python train.py --balance_bias=false --norm="rmsnorm" --learning_rate=0.00334 --train_tokens=307400000
Below are experts of layer 4 (counted from 0) of a mixture-of-experts language model. Rows are named router (the router's row for the expert) and show model dimensions 0-127. Each number is 128 + 32 x the weight over its row's rms, rounded and kept within 0 to 255. Numbers have three digits each.
After each expert's rows: "mostly gets" lists some tokens that are sent to it at least half of the time; "gets" lists some tokens that make up at least twice as much of what it gets as of all text. This comes from a sample of Wikipedia text that the model never trained on. Tokens count by the router's weight.

# expert 0
router:114121102134140145092141124104154089170153146158142131119147175186177165085143135131137106168133134191112127080178100153096154172091121156161109146081092079134092150138084174152075073093111192149151083121131135123080140132132096103136103149122128140062201188097120185084088205123149132101149155093113162119196112104097218115134111126152143101122100100072106169136124153131148128125119
mostly gets: " the", "The", " The", " two", " one", " first"
gets: " the", " The", "The", " first", " one", " two"

# expert 93
router:085098076154115150103108127119146095172096156168141136132127138173123199121115169078177141164108165163098111111183038157131178192101121159122073132057097056148151160133097172165115071139099194122131110127142149148115085154119094127148138141131132143060143166113137176107090154122106127119131152091104168106181128146122176099120085134120140088069109115085126152112157163158107174140095
mostly gets: " the", " his", " The", " their", " this", " its"
gets: " the", " The", " a", " his", "The", " its"

# expert 12
router:141144069200166108100104132112138059106169186133163158100099159167131175189113148121133168176086114125078111122208094112172200172144102121103117115062093143113125077117122155109145151156125173185200117184115166124154116154139104090119132169124109105109117113112139110085159120100133105146133166133146204127107124142113163163121065093124106119140124080161115113119128118197138107172114
mostly gets: "|", "\n", "On", " comes", " operating", " Votes"
gets: "\n", "|", " In", "In", "On", " On"

# expert 112
router:097155160216100094090128126164128132163109108124152129111131153133113186143124122149161121166101214095137122139198153159111096143092107074140089112116049131145127119114132138190085095151106159118120142139104216140135090119107079064092103125161086120097106170149118148083061113151132118158105164119114150108157173093123170137108151038164136109113103092083105127130149143167136107109070
mostly gets: "4", "5", "6", "3", "7", "rup"
gets: "4", "5", "3", "6", "7", "1"

# expert 62
router:114143143120148108095124174150151097110135110133161109097122192118096170078146161123125116112124191089093085154211119083143110131132078085153117096132154149098165159147132138179145134143098165122118102147088182091159105153157098144142155181133110189044131161141092156103083180192119181118177177142069181162156138075109128104124119076139144134090110084084156147163134138135066146128113
mostly gets: " Length", " Turnout", "|---|---|---|", " details", " metres", " give"
gets: "5", "1", "0", "4", ":", "2"

# expert 69
router:061101109203157105119089140173116114137143128106110121107102182081125147105128150147162166142067172172161117117099120081133100169154120103133140119086123107074131088120148137123089140158117159117144130134150161153159114108106124088074144161109081116133069137153190148139103181204180144186172169148119180133160133111212148138083162098137125093106149140163156191113141084090138201120153
mostly gets: "ent", "ist", "il", " D", "d", "it"
gets: "d", "ed", "t", "al", "il", "er"

# expert 58
router:179112112191126119076072128070120080173112129101179106089193091134122158173157155101157133114133195200131083126159165187103175134140128123103181134093135147116106147139081103145131086135135180163192108105094157127111129140118144117102129165091131134115137121171122144135150146188147182098091103169137145100157170135116139122134095091143193039130166118105106165134094106139138171179088
mostly gets: " (", "(", "^{", " MP", " −", " ["
gets: " ", " (", "–", " \"", " –", "/"

# expert 8
router:152154055154164128098128130102163101154141107131165202101166158197165113086127115155110126120140157147123114079151086190131152160147152123114107155076131160102094135140124159151120071173094151126164126102159142149121161147084138152125131166076175164095165174118093160096101157147130140135205157110138157095175112105115168140071138110122149031143162115144106197110150130068171140159074
mostly gets: " re", " first", " con", " ex", " un", " pre"
gets: " a", " the", " re", " an", " first", " con"

# expert 21
router:164123069125122113104096114184146077091075154116160140109149145146092136123147188143139123184085152139139154097165106148108097135143132056102136152102136154120104151122109089123086104115106190121137163150156122176168053090098158109115160115140084109081089188102101192071067180123141187119181177139127162103149147135155146178139136112118107108129076083116110136084139123121056187138104
mostly gets: " was", " had", " been", " first", " made", " known"
gets: "ed", " was", " were", "d", " had", " first"

# expert 54
router:144181177159123087090065120094119129120106114170132139115118152164112169146141192126172159105126209111109106167187074168124143150109087111144102093121166108148114103142144155203145118123098167152099135114151193107080112127123142094122144141178073179139110155117132155118110127215185098106157138159164140127172122068138168088077129101140115131140153096134125171094175127144142160204082
mostly gets: "x", "ox", " code", " Pittsburgh", " x", "X"
gets: "3", "4", "2", "5", "6", "1"

# expert 66
router:109107120137103118115084111146165110168124137149179145072150129182181131115147153078152127157120197186080146131138107106119183157105147119120111111077082102135121130099074178128123069142092203141135099102125168127145101143160098154092104162146093159092164158075144142062090115125109136091136124091073166097186125106138206142124090140126175113128110127120171166131154126134163191163047
mostly gets: " a", " the", "===", " The", " his", "=="
gets: " the", " a", " The", "==", " an", "==="

# expert 84
router:152086128149167083128140153128195169142113166127201183117150135158132106107123212132074102101130166089154115103181130139166120136089124124133122091109121096106189140107186161171107104135099162156124112124171207144156072143134143050116096127157112163093134118153117163108084101154162184118113172176077174150132105168090132119088124073108126095104152140083105156090110149155084132162093
mostly gets: "less", "ful", " friend", " concern", "like", "hel"
gets: "9", "0", "8", "7", "5", "6"

# expert 26
router:119196146173139100080097098137172139130118143149172099108177160156144178123114183109152187160122195091084117166197091143171138167116083136121095162098091155109155125134141132150133133121113150179136130164148192130125105119158086093091120111168129138094135168118116133058092165161184121121183165136135172102138135107116159124050072071111128129107068110090106169106171153124120139142068
mostly gets: "5", "4", "6", "3", "7", " Court"
gets: "5", "6", "4", "3", "7", "2"

# expert 127
router:095112074157116087125123150115181098160148130127135092127164116162136139155074123140124153130103170134084107115194152159152142145133138095120161080137094130152138091165130137210150091121124154124157137134176173116091075076140132113143111155124116102135159161110086178157048094106132156188146175189105145134155133151183131118133091065172169081090067072114116152128090136105115097171042
mostly gets: " Clade", " Pri", " Insecta", "⁄", " portrayed", " dismiss"
gets: "9", "0", "–", "8", "2", "7"

# expert 64
router:099119127125129125087086128140105074100089151118131165071119160138164140110101183086120168193112158155117047138139051094166160174136118107151115122046119143123098120134155148118090100196132227121181063097129179118155103139104106100126130164088083092122107130101123120110145154120140168136150155159128142137177104157158126162153070118134145089141101065171099103153087159164151113133154
mostly gets: " |", "|", " Communist", " Pld", " taking", "From"
gets: " |", "|", ";", "at", " Communist", " took"

# expert 85
router:142107162191166086089130105095140123150112166087152183153166164136097118048092171124119119128136215124123086080162080187159147143141065112160100153119153136131127143105139148180116072147128136160160133139133213121153129129151115112080096123163117156122103168116156104104119176125135157119126158168151245117173165070126140124100128063112132104096138127139113146109111167126137151110073
mostly gets: "8", "7", "6", "5", "0"
gets: "0", "8", "7", "5", "6", "9"

# expert 75
router:119163116223135112104116100090176054127141093139138172096143132132098155135138209151153133171063134125124111158165141134062181139123087085077080122037113113065176102153109157130154131112157129138163156146174121113190120118124133121132169195101109066105172159134118134120108137130146150147137164149131156119111112059124174130150131112136156140115114076106108167091123133147162148150060
mostly gets: "\n", "-", " officially"
gets: "\n", "-", " officially", " issued", "rig"

# expert 105
router:108149159145119110064104116130109134147097108176164147108142157144099155170180123145114092184069146166076131109129095142146191112082126106116146111050073153084165153159106125230093135159096159124135146126137160141162142138131133145143091134153125151111088137086135128085089127123100152136196133147096199163172108143162237116129101124121174098133162151134094145094087174133099159116101
mostly gets: " and", " that", " which", " it", " this", " This"
gets: " and", " the", " a", " that", " it", " which"

# expert 97
router:143120087158156086067121135126141127147151168121181190080132155156102139142129164130154121113105143141110068149173123136149210167138120107112090109067096157090124081111082166110067126117144139180199136136143205114190114145136121141111136216065107072115126155125144158141120116151200157135157138139116168124121099118168119157108078094124145098130093089142092136142135135196120135182092
mostly gets: "\n", "|", " \"", "=", "inomial", "Club"
gets: "\n", "|", " \"", "=", "inomial", " Genus"

# expert 99
router:172077124125094066072132114126172154160128139097127133146186101133148120108156127126159207165099191078116074144186092126161165122127117079148144136124108107142079133117139145171171137104129168121160134126134173136175069126110124151121137141112111132144121161133107147070079197116123096150124165157114149180094117099055159065099108063154135084055174106146118084110093140163150120162166
mostly gets: "te", "9", "&", "8", " making", "ui"
gets: "9", "8", "7", "0", "te", "1"

# expert 7
router:118103123155147144098123126123156071090098137139145131061097134157121130099104196107109157186122149143112060102104087101157172134133124127134071115044140153144128160153106109148098131154120209116189051103133179083137114099131097071104157187125066129119072157123108115070128121109159158135148183139131160145172100160176129133168059122150137081144122068147124129157111141143160097149164
mostly gets: " |", "|", ";"
gets: " |", "|", ";", "·", " Majority", " Hispanic"

# expert 5
router:087167180178104118131117114127165094117120130165129149098089165120146156120090120107117148116132204136151140158187080142108159164118096079099120109088158119074173108148152111184142123109196177118132172150080120097146126137135117080122188187126113111110172164125109187141128130182140122152157150118152126120115088076115144164159134116144199115102148081092104210088133137119201190154077
mostly gets: "-", "vi", "−", " counter", " multi", " epi"
gets: "-", " ", "vi", " /", "de", " re"

# expert 6
router:146106115172167079094140075095162128095116152168168165170114119186152135097079164143144095106066150141097093130154145162149171134131144126164064137071135111149107123131099103169087168100110196142183083120138140155115090154087090082102111109110089127076157142105159170129076158097127164156196155128088166146143059128106142162113146128160155074115147105114070139099173150110111168088090
mostly gets: " such", " more", " other", " also", " known", " then"
gets: "ly", " as", " also", " a", " not", " other"

# expert 74
router:162154105128111091089076166137105086139185162108165109101170188164094129117070121135167108153095169200079133124148031148203137128164131092140143136088108132092187118107119125150086118131112192101143131108113189062151148143110137080076157121128128129092104181095077092114147161148150079178129114125110145112127123085115137164116129097095118162117101101064136153110108119093160112129176
mostly gets: "s", " them", " games", " interest", " Arts", "es"
gets: "s", "es", "S", " S", " are", "ers"

# expert 32
router:078167133175166144118126120119172094111122105134213129081116157104174163071155189126105111068097144107121124166164097145106136146154155067093110071098102118098122169146106135164169124144124156129098130103141145159103073116132141102107191122149159132131088187057115122071150141122149184102157155148168107101134157126170162180092084066186134084099175128139118120158072127093145114157094
mostly gets: " Republican", " general", " return", " Democratic", " support", " president"
gets: " ", "ing", "%", " re", "ci", " Republican"

# expert 76
router:147067107162169117102154084128161092142054114140143141112134130125141180115099099133152162151117168120040134151148152096132149089130147144131162064089150122138132108128135170163112107109116211151161119090135132082184118066109093153074146180122143144068151222138090134117125168182152127124183151155127150077138057068152150149158106113158098093140130123106126176092087100130102135132131
mostly gets: " are", " is", " were", " was", " would", " be"
gets: " of", " to", " was", " is", " be", " are"

# expert 30
router:160136127206125154108051121112139136099132195145120181096114166138113122130115169123154155159074176098105136138212136116118191122140183143132102187134112178121129101125145181156163127154050213115193151102125154124142079075151086123062144167109131139070169144125096119129108172172167162162141140173115109110164139071136147111128133120142156084131136154113103134099123143155095147143141
mostly gets: " on", " at", " after", " for", " during", " about"
gets: " of", " in", " to", " for", " on", " at"

# expert 9
router:133149110167157105137131113113130075122114097130149101105106126144147078119203156167141110136147110135104068147193127096108192148114181173167131134107120155129180095078128183132135113142145151158181087102100166157171136145091122155116102113125195141131134141135107140103082165167203206114145142124161208100136160106131123101120039035086112117139162123124124099129122113105119129193144
mostly gets: " record", " house", " hold", " win", " set", " get"
gets: "'", " record", "ot", "ive", " win", " place"

# expert 114
router:105125153214161106098105146150213137130154155100179169132178150139124148083126107103143154137086153124134088158151131151181118116062136121138101163105060166162138118139138147175102098129160202142099076128137144109125146077101086121162106121097087109138107102066122166093106137142094177153145122070124138102135106141103167143127126101118183075105166048119110149090154167144120184160062
mostly gets: " New", " American", " former", " International", " national", " British"
gets: "==", "===", "9", "–", " New", " American"

# expert 17
router:133113144149138134071088143119132106140172111184207088084164154102118138108124197121129160081093153082120048132198067071181132129095080101131126066100087126101138184137134086139178154091123168170164117117165167148150129162126126151130157156131087150131160165173128085109109155142136194112128163134057129149168169151132092145106105098121135133124126085100170135113125130111065154162117
mostly gets: " November", ":", " Total", "):", "°", " Coordinates"
gets: ":", "9", "0", "°", " —", " –"